From a checkpoint of a small mixture-of-experts model trained on Wikipedia: vocabulary 8696.
Below are experts of layer 5 (counted from 0) of a mixture-of-experts language model. Rows are named router (the router's row for the expert), up (a neuron's input weights, with its number), down (a neuron's output weights, with its number) and show model dimensions 0-127. Each number is 500 + 50 x the weight over its row's rms, rounded and kept within 0 to 999. Numbers have three digits each.
After each expert's rows: "comes after" lists some tokens at least twice as common just before its tokens as in all text; "comes before" lists some tokens at least twice as common just after its tokens as in all text. This comes from a sample of Wikipedia text that the model never trained on. Tokens count by the router's weight.

# expert 62
router:585579438541470576492489519542526417459511479405502502396504502512484552482496520489485506414534412469461469564476532443498499441539616541495505513635504517554507557483557458484527443483509559451495556496516415591542489559563541546401502500597443490439561524461527439526549479537461502484579513427368493566484538482565502523454521544570437522488511593414508538433495537512506424406528
up0:471451621514510392568500490482553452588558520430570570492437589503495451439493489473510513461572465464526446365522526437450492482385518468492453535536548442459517444458518427515486527492528499490508552528509565576517443432572494466482460500537597427526469460496425564538587523517476529557422585486502511491502463473452483516450435516563560527560460520412457474590391445517538499446569
down0:467448473573556465521498492478471493574480457585545437433501550545469602481534509547434600503508494536498567571477426478504439466487505439476505427529527453593376532585517543518434528526462535536437514407456497471452501440474505591534488480469403519519382512489562470486505519484601420458517491541490344555504452540489418470507534565579493497415460547438461550509579555497466501498505
up1:508473455646546484575458521467473420475435432465529585467488511441553490581559548483553582545501567373547448533417460533542481557461452470627464517438480489503501515422499498474494452587462504587429453504409504491569536501510475459478441506480529494546465449516438469481547503571444510556434519493567450471518552508464518508465482569514410479554390472509547485455531559487608541581481
down1:545506518469448486486514488534420531403564436517537511567517492466433591462521429513455520510506436498476404559409394504429505433424529530538476521492463449523473493395467438529555530532416499492486435586540512449468539428437494549457512462456558439584467509539588597566496438526515539548534471512525591477485531399471563516549559465464542462562503456522481530616491490471428402493581
up2:487517496560552509530484623515492426514496471563492547444465538486458422505528543470493575535492527436449452517514471499397539501465422540538512515555446503535534467397470571501503601534466523517563468509495465485513553600389531455466429507522481544504462473539515539441598512495442551496519504478616594422502520424551581517398573488518446548622492395382561533530474501517544482508448
down2:569474502445418439548549486573421513425550492516468504559484464425397466500484532459524420503543576550468563451507463502430546490532505560570554496357440549513536495478453592426518473517446540537489605491452517548483551449429484513574554503429484525580460518524460549485531597463447523536550556538500545467482531375508530425464557579446486521494513442399444486494447540440498456571535
up3:533485461477427570461540498469530512509459487456507474559455452440536419475505430514461620522419522466522472515477462408458554458524471608622469487550461543416504576523511433479433501563518465517530541554530512441524478504476480435499427495463475524466547471591540511413566473469474576461544413492433477444461479545407595565558539446407515576516574565543600448495496455450494460498587
down3:498531557535472564500444513552468531512476439428557394453532620470432404495502495511448561466456470478549600504582492457642460489527524543409491508474497559547504530574415452485512454476573535490521497545507423495499483500425472501495498463494416592536543410446486418527567436508499543489567481479433532533581477498434470532463547463456428533520373504577544490505457486462566531607480
up4:445493427550474598504519494470439488452583515511468444430448489512454483477604438493552436537481563561526479520503535639428416462499459478531523511536467499556555470530488611522591571554462514567454537557443516573474575411497597442533469498451506490533518524444533532531482577477466423433477474512583457485465509470568547471558469473490449453591530453445367524555542485425436511526536
down4:474490507464508430500426474542549465395437515493371520433451543407415512476531505564501533596484503484545452535536570368513499516502529449525561540474434550466508464493452490480483573441539519582516556559517500612558577435466458471430526501541437589480502486486479402505484562499559458420440564502418514500467443539495581484491521485565457376487467491387511524529507561456493454539472
up5:502476441502459493480471454460476468523474420503515558497430594502520507488503400394450489429496481534504490533480434496460471476549508545484519478495362493491430549526502435540462583559469508569492408501439543500550482438581501470471614649463437443487512560479578494503450449595597563454514541450449457530530552538472564554511423543597576452470456494494532512419450467472496566444557
down5:533394437538487514465410563621591525491428500423595508464499567571571528496496493555585528529468558513416523504514512589388487495524455506504497568421560372467558406496455496504491470499515612492550437463419501457482468572500500535435492486473444527472471401497486534428540567401521512500478485412477467546484511538509484499531534532494468420478572407503528509500565517468485436487548
up6:493621482441493529480532478529572508518405517545515549476529476533421464526525483519464554521556364478533488468496531487516489359470464552437492534536546507502533469437454527450481492453501486514449500500485475603530443526590489467453610610585522429535556496499438540531400418503615546490469511569449546413496507495453533543444432454491496478616505523472455491487505377517595527462494
down6:438457547450411438586502555448423518506537534401500531488536564522495496461540490512545556519501520432425501472510471416504444532455428386446502559516505575439592440499411411451570512468599454471484427444454415533489504459468427459500474438539420558532542501514521478501554461491606492482537422550525527519452487546450493423455599602504614462497461531526511499491529545491557535529558
up7:576452510570618444549503497375464488574519519440485549544433488533505538539448511561447577435491390380554632449519533535463485496586434599521501521513512562484498491451382575528425451539581544518559558504527490543509514554456507505535426489419537442509517465506532469515574502467519451474522528514497551473477528506435481474431484497467518503435596520489573487479467445411491475421549
down7:499547551465540558498548519513490516429412453522520527481462455516444514503535459548595544469554544529536468594614512473574500582523513469514537504430525463488427532515477453526460591504442457579417499482515549553523571477481477535459500492626528505540520520514532514476512526592612565503651537542416518469490513486538437407660501468424437540466467570453516506479589483478495488435521
comes after: ".", " |", ")", "\n\n", " |  |", ")."
comes before: "=", "| ", "==", "|", "===", "The"

# expert 0
router:521573450551502519422480461532538538504541399403461565516495555399456515562441530421550525418547510475497477453480544412563468506521493589472469501500422480541452516518494424476548407474471501429504538527454436473480461559563533540492525530603459520506545568491458454514566436565472497545560590407420562548546476469517467552530571534483448561515507489421466569424421561442540502443603
up0:456473497641401561508485426404358540545574533538543461541495454412386542515481598465464539583425522501488461519523455535508521524534491562407402480379451411457484573517593514450524528480532457535540434483517488473494587464499482492499485555521463450460492425492444529506548475447490564470538469483538470518515567498579481490462545478568479481488536498555512545545531559541515505449401
down0:424550533389511550484468483477513556503520441511545549358506507510460505518520567465440527459495495478493621515496536507550518521510506511488476427614478462557471488507456459493603506500491422544560532512529469591450532549466530470465545494512545530527389544477487538571572507490477529394447471551444548465443588496546425539537618583545528573484415503442492420523469464525496420506637
up1:592505358387495582488485563529479512594512505500500507553489508562399484563505593510514500533503558518532462472407484485389514441526510488494545533568466518595600515564506482522497417525428515491532497415539512543436519609504474509451548464536514413486445617566497461521492506490545611538478490496458540462405493466441455454525449548508514563461438535439449529448456529554461447465448
down1:467530493476458511480479499488440465484488422509502525450476457423486432459512570454583536446454407473508492527598578398603487566492525516440528532529458441479560578597466444452471539412474549479575493499487522512591443569535552564488518529494441601556546401440539548470610529504496479593504506441457384525514483439421537540459497515458476466497546474479406463535586526463571530524532
up2:336434521463485598468467427485413553479455451565546526536440530502578463541519532542448576506556481511488464475456591494483529429578482481513510489478559474475473553531589522431485497481495526462532553507431508631534544423477467462513397602484542457526535479658462491461539455490503510472518591504486498418439468504574525522419500556480572490550479454558516486464413450461515464531533
down2:524448469456583466519512469453487581407559431529442485464442475460534557465506485467514494433317528601480517516554540522441542492456445427502497611523466395560540472488554484481491555477469569389518524487618465439486547546492442481469509606414563542448472498403514533476453532490486472453410508456581511489550439469464446461459445512564478445441502516546493521538546476537533456485468
up3:537570500459596424506506396384553521599486450515463438496562471479491454506520450556576526542507510480443450506430485506441510461433462491525450510501523535498487551447461538504495477479570433519468571682391636559468505466496514441516459464449471601477511546434455562598574501521490556548530543564459575541512486533486464503455475462489539506409419452469472491447532529476458530464478
down3:542517541520480596440510582600397528476547536508539612501545423463496537582581536424528446490474493501494537493500441449562431538550434533398604501538508518391492426489526471526539484526501447490472431466569513551540461526623515570397514481440450490522572496465479476519559478549563441595543412537496477416375551508501551483539553492506508520521460505465469515543527512531556482454457
up4:503549489450500649556436520518569599515477513482588442456551555515542500517479516482495414551544544552400496465477542481488447447463442489622497531450457517507534416455554580511468504475453523507527555601543436514464435548500426440552541521516447459498490561556459521553567490534496416405374432525461507528479499484454608517495447418502501536509567511460480512544555526423594495515568
down4:456510495495504550512436460504520446444464471523546474532422497530517481510503571496468512583563383513491484441480492517530448581536372460558466471603513571471564529592542499511554515462503443522489561490496498555596496522465586358430503454400483545492503509459466474520403464473504487469405429450451440522514600401553497464390491490558466476562517546511469441514533511503543485635482
up5:494480461435595453523525480554464632603469556495463447460455468498499432500488520527386469506469426476546525399592418509536584525539514470504500444499495486483472454449449542563484509506490545381474484593579519462592526574463489557517514553553504519547493542574483400519514489548481457567492491402439513646474502482515459463543439571498464571563551562487435520514542438471460501514459
down5:428542563545550372463491499490502468493509544498482502424501446493534572481453432498579424524493527487458528575454468482586415541524451521596558519550563488416552500444555526532496446540506370485475558456474530464444509405481480453454522420574430475461543514462532481444602456442479568501533535585413475517523569515446612499504595516474471483456552512536441541583535554504461558428527
up6:561551518487518539482567517475502466541481463518545448470486457396458477578472536561520511491514428453504471473475487432468553522518483474483418423468491485553591579614562465524441490439451607483519504535447473597633391443502514443484529467498469526485531469535340492523524539504473426493549534571539548483428482494513527481536420463523535505442490558451484468513444494428516616395595
down6:427539448440541455588454542509536488476550415570500489499531577442545560538583481454568484457457547439495475510477539569453473444424444505515594470517417425554469471583527494520463518400457384434476500412499455503510581529442437510550449525422456497555426591496586478476466473534515465522422459501458481509546501481571440529539572530447402587538479448470453461488463440528480402500508
up7:436512457469558487593542546450517501549449516527478552427488517377448514545505533433472537493406456506479424521537464557466513514483498526503596597354478431471480342466482493531533402598532564541463415495426443524518588500483588502481566528472491469554507507527459491481543484527423463504433487446585529539466544554505443548463544489477531493403513576534567514571503494551449525469530
down7:545477399626494542525509509607550509492575539553507430481462437476455553404536524549551488487525440547409446469449470534477601459590404419531419478428562542530518501487507387438485417445476448472480534523472421461407528538488507481436528506512542517488449465539510559450487537414520437476531563475517514525546553429449549601476532502469538466404496412548491513481552543532494463444498
comes after: " |", ".", "==", " ==", "===", ")"
comes before: "| ", "|", "The", "-", "- ", "==="

# expert 54
router:558542474428529386487484425451441508604503457545544482451439564451408552492520489458461569403465518528513543554467571499567470519550440598466473458490458421516559501569542485430539507474557483555546527544574519437447451532433562532425438508536439610469577524518431446485562537472505486438536587515539456494484486491538541490572495468385466453495460524545522502528440515429594460550432
up0:508526432511403535486559519419437484506485462554457484511538469404499518548525548492494427507499506530535545468499523422547537420535488469574481475388539493564532460496440489547495534488501632421579499613420589412526492513565405497464474469456531464544491446598431526524520476453477490354507442488512485459497509456460471476540478509423546449521547421498514475662544545514539467504444
down0:479494489510543449551513484508493500485507462561475502507482556503507494481455531388590478556530487570461454478516484556458474615408531514404532526556584498437454508572490519464614533457474564384430461407492587565450437531530548510524585485404443440520506403463421454514429542531511507460515574422478481505550539523438459589556518456503417507475397474458568457538496527436553473543543
up1:454538485559409513404535516515458468559556517513555464457491475463487499516598498545586475561479425527500425557490417554448490532404499405621460483457572543478599497556638497505510496464549495511495479476462529431473385535536505547517516571454590484477463478531592490506468434518451416471546513488536539492492526424560476474444488482490530618568508535487427435530466494567428455514420
down1:559522519522474562552527471542460509527582476540417559437434486474590497495529502523550506508500512444533438554450548500534518512461582522529541497550460456522477548400577479618600493510455500428510488428473482463457507540527463513473432571460529468561453478531526572474407375575554457581491508504491473503511548465511425469485585528390480513507443451427570376521456654502520539471514
up2:615520419459468505511604470490459489587440423557476446481460564404548442433487457495462541470568442563458501448466562453499634456492565492490489470466496464524512502476523498506453522498444560474483564529499533447483512533475455456405492488541491527490503536510505401454391542595489622537384539599500464566475516512491489504564528573463487502521520471529499606467481489402502376519471
down2:555502544451522407476616519488514471527527348518451540516415503541552524446561570429569448483463462435494506582546517542441441523529414456385436538449525525481495541510536497419469529413525570513441542493426486494464450591416467487539517506526564527491589526488425468559457481513452554438451428529518534514497418456572498521573553436539499427538496524522439561526608511545481518476497
up3:580495573554530442464448581511493478537417486428508470460471461482524530506538439438438475468504606565534452472572421354594454445542579435539456612484517515508485468550527555437535601473418483444530568528480460507457481565483532490569496456489485490520565520644572466530523524452508466486453501474534502493504564440494527463417535459568498463503468493536559445464560494415528593487567
down3:490396464468443456460489516499495490498536462489530531475483571425593526402504395593528441524521493531553482511470498507529599442592413493456536570567434514579459483542496463545489489525493459463504486470389552464550408454485487550520470474410627484518520459457466525509596525519469578520542586492559479501592536549531491447541466512495454398495609579513425532528506434520489451590507
up4:369370530522504453546537487515513486492484515437506526464507490436470463433640501575438475539502452454542466441571470535512527470508590437423526483584559570513414488527438470554535501495553561571523507507466479481547536575559481474506493505474382571491490470488455505578504462535551437546481610377494543541506522431466411588467540514503480407551492441493441454526476493446505465487584
down4:528495523363451476537473433491556511486438526518583582384428593536546530549488523539655557536539507544570485462497465478554491588487424477490532584582487543483544489475566448546483530532526504494530584512566502567497507543451481454420496535495539476517405475561480454576519551469532472415470466533413534523478455504458518420494458447578468470495480445591593444495527433448469536552542
up5:534496522542512570469505507513495477543506493508406507526512403431509537509485555495543520581446527589515461459485399510557446500558483498407449450535472463521542557614473498496532467587548465522525493482449566522524543490528610488531496547504541493558486544514565672477505468429557589363405502465408484415461461499489511549498481432565525508451476494583508483467563408419573530509538
down5:508490455606474509492488431488457526459513519500640466509463447565590478523536543489512502450493596405508479580436549457493372483449406508522465524482498433453418437482473554486535529464419494543572516567511510464481469472502553529566381478506523449481454525546367439436474544521452497465593468526468502521517503479476380506495414560380405513508469562487545474497545495450479458499517
up6:463511568507449563561479430516493487476614429453551545430541488576509560493550474475596463503494569418456521639460552531508507592560521495519500514545480481515501491527430495470543508542434487631521434525542575449494520503578506434402545557574442439509479535461528486559559588469543525462533535584380522430545463467466489576488468466466540503538493484556459442537501491476450627500468
down6:502550535395479430566527556467494481485517522472531470540444435535388454543423503409502502493594516553420525520424482408456538444471466436393511497528492420523440452522526456546492438560476447501460474433479505547548441511470419487570449491534533499461465511426400493392508466491429549507409415538479533483560414538532595548442443544523475520548539442424531532549501520541455478436580
up7:437447474562492517527588501353540478497548484426485452589551583457498371478445480466509548505490440497508519493561486533465506485555468619464469429527563511531426444541538520549463438563490520582545482513514460466575563443538529465436471536481507534514496473484536492390428563541534488456489536488461448477542546466501538489505453489417543470416401518467517452390446437594554400470564
down7:479500466495552504428534526482509492579536549510552381477545488487450573521483540476441476430513473505499409479367519512577479536504552517497451490496539528464426437572494526428510463377462434549453513466458504443496585541512589508521442480564502476562422510433553465456462504440585494542495593566514533494535389479468519622354488464524456517521465410544490560526503523467491569578529
comes after: "\n", "\n\n", "| Party", " =", "3", "4"
comes before: "\n", "\n\n", " Player |", "andidate | Votes |", " Best", " #"

# expert 32
router:606529446523535449481572554555464527501434501531523508502433485463408473471407511520447433455473449464501520460516529426562639525563581447605508441480405545574525460541515465556519427423516430461527466471474521582518518568518541522500569431533565482460501479443540455509382505457496463525534539462552550568464512527469528574413415598544469539453465520486551527504467589475541417503491
up0:472557478515600555530429528500559580546554453521507424441506486482522546543572599588540545480407512548476460435516500480447438511511368456476580517526570465440493485442512424431467543535491421465453540498557528538543468479470629583464490440611523494479525522489502538527444495523551453440476509526521429550562518437540526469393586532441513578539465450519436434454516510576476460503445
down0:526454518529419459551502523552515507552524549587515518519394442459490466467531413549495410518434498458476517530427482523497457562445502497581489453525452547561405462514482430447458428451470534517564486521484427469546460484420433343558464518533587523490481485500532492506612471510457454474532481461494435473552481498491564500560427481495562554529584647421528516429490565598527573490515
up1:497536421494433522439401537505475577390427551459600557530490444501574517470644523520438493552569548458454496496496491529509447510491480549561524501533435520501495490482489572481458488477418572502514500485467568439578566500578483577455594429531438556560415457455493553515525469453521485551526528502408446570508458418522521482567456536464506410497446419482451570523595542463438467535545
down1:517454503581449460509502513503538477465567536500476508537486599473563516570419479482516488573612572605607482508468515589482433580494464518360479507467490505452615568445547548545510513497530611507380509520490464487514469492500421503472376561459522467514566520503553496426454545438554501518516539548545449475461462566465538423513536449566455423455532498485471563465424455510481507560531
up2:511502548439412567553510467472499447509478524497567426538419456461527562331527508543607433533477513605441477451557539443444500406548491507539467410450467510525556524413538536583506490590419515532445536531544582497441519463548604489454507510578495484514477423551571518458478481530594541494512460461598416485493422548524509564548491427500462527524471470484530506464460524474469492438527
down2:514537490500518450411424550599449463443423463494529478415592533493483506422468434440493424484498473454489377476579547456451537559481462454501450562453511475558382497507522489496474489535470671518506521450450518522533461523569547481497451570476483505486573564425476441496523522441593499480448414474497500509451391486434508464473472514511508560548510468418492437531475455517524412383471
up3:486539447475476642432425561516555477446580589549543556514542460436549481479445554453571545499559508564405436489431530519537471527507491527526528516511399562498421555539456498490431500451470539459485419437483492566501448503537550485453530537526571399492544555521548525494467455574593499455595523509459483534557472459531607425499544515489449459404530419459477436492488517546442482568412
down3:516413424498459523449504477478537387563513523486560551465479552462556479491435521539517456538450510434555488455540528604437508485509596590453535578436559518463529526502483586463482509502522518569542590590458478592526487468545456533515540464439461510537506506538471545462402542534604507476453415406489548513567512502496492464514473465509550403540556512619442461394537415409481467540451
up4:496442428446496443465426491525512550374521577506489484477438492517595604493490511436372535472435492517494537569407499468513563535507481433474571501506511469505514451505533579579541492575441447581388498607446552558472582485552548548469489416527449479531544521430575576500542527453502495504422483522446462539481566599490510472557485481487571434465483487482491511377511552517555469480512
down4:483500510531472434463505533552369409504505414549476421406496438399538479415537547560520556521468393493469478477554494585491493446535513502504527599491474522493520609501537520470522515536467499509617600519563456559534502535527466588515586419401484468549520611529553619511450455503526395489469482527449502478513517574482516513503508465501534432514478537471496489472594442437496545473448
up5:457484541399517506528500539509504549510502483513544493449462532420426579500474398549493518509594446542492495554506505448492424541368531482456595440489519503478558311486474615579536502521436509588437486540534504448558487477508510465491552476493450525505561387526567462504536569583532532459503490508450446456467449457547494529363467466480528564532473527493448602498498567469538500477506
down5:487557528537462470604487478489522503496512507462468531449533545473453519452536490504401612515552476474479550418515473477449419475464423480472537469553458506550535554549584555434480443496446535482631532541490444494423458561540547488420504498551508484509541527424562512546436488545530497517523396580545530455410591508476637470433462514550408484518411384522524459525518492441405468556475
up6:427582465416459479390625512538446467559469509477425487490516579505581554516460462541465531532467471462587466420431516427492491491516476567562497476535417510554493558506489568567564584518515458432466541454559539464477440500490430460501550489505629427525519475513511502473477469482487463472472532544551571495552662501420446508563483398527433494497525545480562456445478563427513502528452
down6:498502434503605396519551467455512397531463407402556529507536511564480534471536557476584429491505550510466466460527541448602451438445461445548510535484498499520486485495507461582634446555449552428466551394510515543530505575534457580577519583536443515480568512434448474580531514515550456549494516456523558528432505451555508543423486498535512517504509596485587543499440497474498377492512
up7:528539455456497531510531648505585492517506505545442545530483532524563485435462494449469483522417489416472530451477403483594457590537566578513467499577483486548409506513519567484595558500582437522509477519546466493409490477493390520542487495565569501507472370451484522481508471467559492495518412510528467545474518557642506459434467496461486519613537498527472472538589564463471523402524
down7:442531504587505550555584451536465548515472442543494473518580441528415477512482523575458551617446509501433448499525578519515569474542540459401532477371526485400549436579508524484483478560528448494554496579495468472416500553559475544548436528433591523448497546453484481531539583563441461533508542468523562583463525433533553544552405523409469486490456512484592433468550524506541506427478
comes after: " | ", "0", "1", "; ", "3", "6"
comes before: "0", " | ", "1", "2", "3", "4"

# expert 11
router:559525435568484499479548521580525531555427488549541528496497484530421456505590554515457559492483515440440511540580528437597571520534546423570515437519378526555568543490467439564492415447480443412528404465556573548568563531543527556467514583525557542442575525470471472517474469472518460544518577425495388539437518487488495519429421547555439440481451509460553537538517497453518416451504
up0:466528529515586521534462407537558535576527486576450530507485463430427537537461551473572563447494553508521446356504556461454485475471548528444478531513480475478527442497504501497465526553505486461489476459522456658562475541477477498471438532515389527467541492493568473485530375576461572484515574473456547459465551526423537485437517593562460408562585446449442422433588532503517493448548
down0:524555478477541482516453487443486523542502493460436531474489594485512477538573452561466452477493480452460629560414441574449464514475468598447545461549516511619550467435588433397496528477586435472558484506538487520491474446493636503482461491515515455462497517535520485545506394467454565440570438533469470489547431405508525414509522478557457561514484552516515351537420471530444531539510
up1:430527514565545449576472545548582435514437526516512567432494588507542591564466493496407377550504422458507437501550463494486460481533473565500350415501502461552547458555490415486477459479437530474472441591454528527491549513492537438529549515497491532635476474462506488525482489437483549540533505431510571496551551522507483524525492527422597438569484460586381516530497480552441439518448
down1:505578460473604488549571471428465486584539461469394475484482544437535548483433505460593561524511557535567506509557532578473573504450542550465438454498524525468429513540443530505574561506478469465413532487520529474525474516522570503403478452524418528476551532492551445452518500438472460363512556507399525504512509454500536510497643402443435571456424447464538542538488552578521566524547
up2:420579467441587528523527466404508499509455459474507478497569421477567580467458480413485447413506471482419496440496576451528480408538504496544420467521518576518479519541515479507477534512602528487617420589422469592527462504512484503493552489544573458533525402532568395495520511479561489535547462542495384567524459418513475474402543541480449470536544531445492533570563451447491488522568
down2:449520538525549446380457503461513547454491479536410490540597516481496434564500542462527510538507566523590425495575458559520469412516478629429528449461529456583477472525430543492473487486541436489535448456437509489489457502627518480549485474473544626461462483419474512456464525479523479371556493437515554461493526464416509645448464541482562561545429462510432499482459505462538442504510
up3:452520485538489369580478449435488545505532485550458543534437448549509480490495467536413476528449393584480528469559522580460572490529419553474469572483443520461491540527561549509520545470537495439485509518424595512564434527440560466489480500513596514554544435523572447448497493473527563459587512565439446529432517410545461539362451489539603566516497535533478425577553436537446507481478
down3:538499472490527561487444526515398555454552411551452483462490510408532526572560498531498511529537497453449506460419523527499537458413533569474518501430521473408549425466494456521501466514524433485511532486560538507509559489602542408591512491517587512496478499533482423536513421565495467466580503495587532457524549483418449512572610627485456563458371532583534512529493551511519448505626
up4:451528483465522541454474548553443559442477477526501612524415549533540495607360509435551491454486439556572502453483488462485544538576505522466487594474478489493521508582437492579588449516460460495451499517537511463433465508497560514478443525448480397536492502498506514575611574502535495500563526457557574498546528400538488502439560499468498547507499496516452494549575640385399541469451
down4:540578614517561352555440499484523525524509527462498494444426467462510534515455476556532415603476541433504509427503534529580495450508472434488503482456452577375481577523446457477550509532598404474427520515409455454547536490469498496510519528531454634498457436534458551509490560547487412489406446533525512451486577560502535488514513526406533539487450498592452461535500552466553521493544
up5:460507440453460464513492417488543570455554505509566475515475546489536345484486474533479507485466476494415490493484516581544491488554419495412635507464511568473448514412500522485473475458426489563540504543442517456491612624537514631508480517500521499421553454567460505443470495444469560498503590522466498524448516594458509475579477469416466453529499477506539458600596474405484428510534
down5:504538493537353444544460510526522498464495424559567561574440508563502497508607481470597610462510504540480599556452518436509494476459487487489492546595491473445539495399522560481480491550467542448450481473494512509416532504525438530542541514498442451486430384457481557489569529481457456514506502510468499584493456427497532453389470474547516494471515456459628649516487542540522547560420
up6:485620495553519524457478427458394423423451499477431494533504477492573546517476541518536501457457576449444435460603506477537412497432591473439520451579580483472440565441508539466474550514445475607528495569482471590491457447509480478562574459461508513440540552467517571504498470451556505480478484562602513486594466523511416482517525562510571437408519537515499546475462465626477468510426
down6:494503568573497527451484461433487518560507535539470536499509482496483466424458553492416504439495566508567452455461634453538531520382542422542529550488470413458542436506495471529535456484484368511439529576465505497446466478508498533478558448475549557447536554524554494493435541481593474542488388413584409532519539552507498536547509555577530553368519527409534508551531606498476482507575
up7:525500469551541561575488466503395540434477465459483503436555466557450464595624351419533576417619422505438529534506451503563584529575514454538470449505571509509455486584506507477507543445554503503438485423480573479529502492461501378487532475537529536470518482487539515473515521489479457452450476417495507570568423478517472460410535502577560460429504479475454557495512458574463574495484
down7:555508466461533496499490485436610395528503450584615552392515438440480505509447579560547517550529465483535437381531426485478495442456384452578589472648432541482501499499462540525440504559493552454429498467585567540498462484566560498489451470552560457557519541488456564515514547526564536563489480550449424550513520531496550555488516576507489495503515516476566441508534569471512435513492
comes after: " | ", "; ", "–", ".", "0", " ("
comes before: " | ", "; ", ".", " |", "–", "0"

# expert 18
router:515399459503561392467508479565442396461427445546523495499425468544498466597435502579485452467574489535489555504587545495557513562528425471509505463509397444552386481469558419583542491477377463447527513505444488529537479563480576483560492446548530586466578433450498499534515517486552458507555479473564495583464560547488513525454467605539430573474467510550508461488489576477542470547511
up0:444544497462531615517475508456508451470534498555528552497403503461522339503491484467468429492603559563530494516431465507503470589457536513417488478495468457643495477532466510426472509479443428501557505553491520495496456467462496574493556544425489539445508472503469527485458455589434487512544475491575612473402503549644461526558516522554470525488544548408573523478530553416521515581528
down0:562526572472537494442440474564523403472455478456468545506466533531574527586453533566507536433513452426638481448502493372555559548522544444588445538519467453540488516454496512609451505474537467558492533524536418403455534554527440486563512459499505512443517479492577543456567522483509475575517519505508443495514525505641572489528508505538469519495493413533506444457384475427415546438570
up1:464453472549555479537566459463522411451443563477469468450473540575520557404578483483539514487544483472483493394560541518471431512598525485539476471486523440508484533463542396502533511546440608570497581556533449564541491514562368495465485495563506431453433470541484471498520437441481534480400536455559528423517610575524407524531506512458503485514442423564453552497438582439494521481586
down1:442541449496520501505546537511449396471672517478535466445543531447557522510506548427565446447397546509549499542516496515502461503534470521445442521472437590521465583477508434563477573501405519483493530555480588488562513512441498565518420468509507599420571426454479410573508467441510450500442552466534579560516479481504549619458491492543489487420481489496414518550504552514466402495565
up2:443535421543524479451546537563482509505550499401543530485541575496440520499419463531463549486566498593597445472507526555439467535524492515602472422496544501486465435562437524471511503606455440437417522452453484441411566521523467491488527541515437576608517497539539518491353449497428479568427442453506448524489552593510480430480511395484477595441547528487483470541499481508510503434425
down2:485513517470523509604520502489597505568490547523466466439572476531482454449558655554490597541527473499428427503486445546461572464553505561490552539559427528485501526514525460560548473491502575449503462557504486472510466495541470586482519423479594569441560547490436496534428465514423465467495415545453593509473528398546561572472604478522376518430545539461483478434549504453493558557530
up3:448459489546528483557560558452533526478448433582492576522593505533525491512600518529481508468527510494481561416493459508584563498480538451442458508625529465469398575528433540484461583586450569591473502558591512509501454524527498433500442574401440503471482411477526480485549571417451444477488523482469498475558471601544481451414511559541571489428471470470471529552504561420481452464583
down3:466495558444542551501514475506470580501487495492533516441548446553551537481491573482560479462412479465583522550522485530578428498534458553457533501488410544511521449488412477559410576525523537510472469477497423459547613546585497427535531576513463538458529563514469493434536419423568488440510471480565568472451541468563489416469548457583468470391437516492528452470539517571671423504490
up4:532496492461538485431566532488454617588472500481603573455559596430448522432446557437508493458442442500500590499554525514376427473437483481564457503501437532474458483529425469475467409534532489529456496548455514566439568461505527544547531509455393527486518550438479552522584477439466407520460569442461428527587546530580440504528505565517523450497532473545543493477454596504445573504536
down4:542460354440468495519432552529505462479420502461580477561450453473571503500543496516452454579489536545484443462558523592487480406532517427432570468478522522463458447549520499565482498436509412545471427512515472450453451438522492515517532466488482597559509555550495445414511493459439408455490523491471552463407527498456548522553459376438594461500457541477541510438533459653529553471459
up5:447537602508423389532489571546499517506476457551451421510528512424437526506435502440478599605482441454505433530517549531560544531529491510516560552479403461393529528473498520447547480527496503468452455560421600453472504606488505542560452518544426450427504559442438460510440381513494481543525505582523466454403510528490474428553511500519441552543522472506457392570475423521476524534506
down5:560564559552481445546517553460511461502496595476549510529497569496448521459560503558626524478582504599391457457550508424477484471478543547537453392539490509472488490431519553396452536418496493531561487457473551479521479479507570523425407441526437497554604572480444536483517538513516481432456413523566480471425495447474544613444528438519497471467419569479514498421457585429535516514493
up6:419496507461456435439634523481560524528480553474427485411522512432562504497488501433546436596481464461471595404598520602512511594539501490506368467540486516562500512517484482526514525593484507462474509507510585597465482537527532513471497535500448495505419556505497524572580534507431457503495500493493485483473512444419596487510553510467496490495466522423594504502512454429491450503681
down6:579527481590585574540476453517443449489505467393488477513526435532559467500536458501485519461563491578555512520399540459520478502465478418452448398558485478433502477558483497633474520537485480461401503521475499582538517525507538520524502477485420556431521403457491470464411578477395509455452555556558545564563479490527564470514588477484508428508463427457496517534367416561558514455493
up7:492434497486600570581479479483527576549580470482548486506484512387415510552483490507456481475575532446504555524495500444525487457394504489501504501459498548522630470487473441521492454511475435554500551499460477466519553562488535387376427490530388484440564494485572455562561483515482518442510469497507513660480466497498527581519455482556552516439535503489513416540536479452482560425637
down7:562553561447470526460435535484544562443480486667476516479496515456543442575487425562450455495447489388509562500493550536432476439544475515548579510435502519458533568552526488462590518530534492479463482476456435446492584394476455444523526518553541417571467494558461552503400501549448490532459518492514531465589573575383492470458553579416473539422517507450544434460498547500462512518453
comes after: "0", "3", "1", "2", "4", "5"
comes before: "0", "1", "2", "000", "5", "6"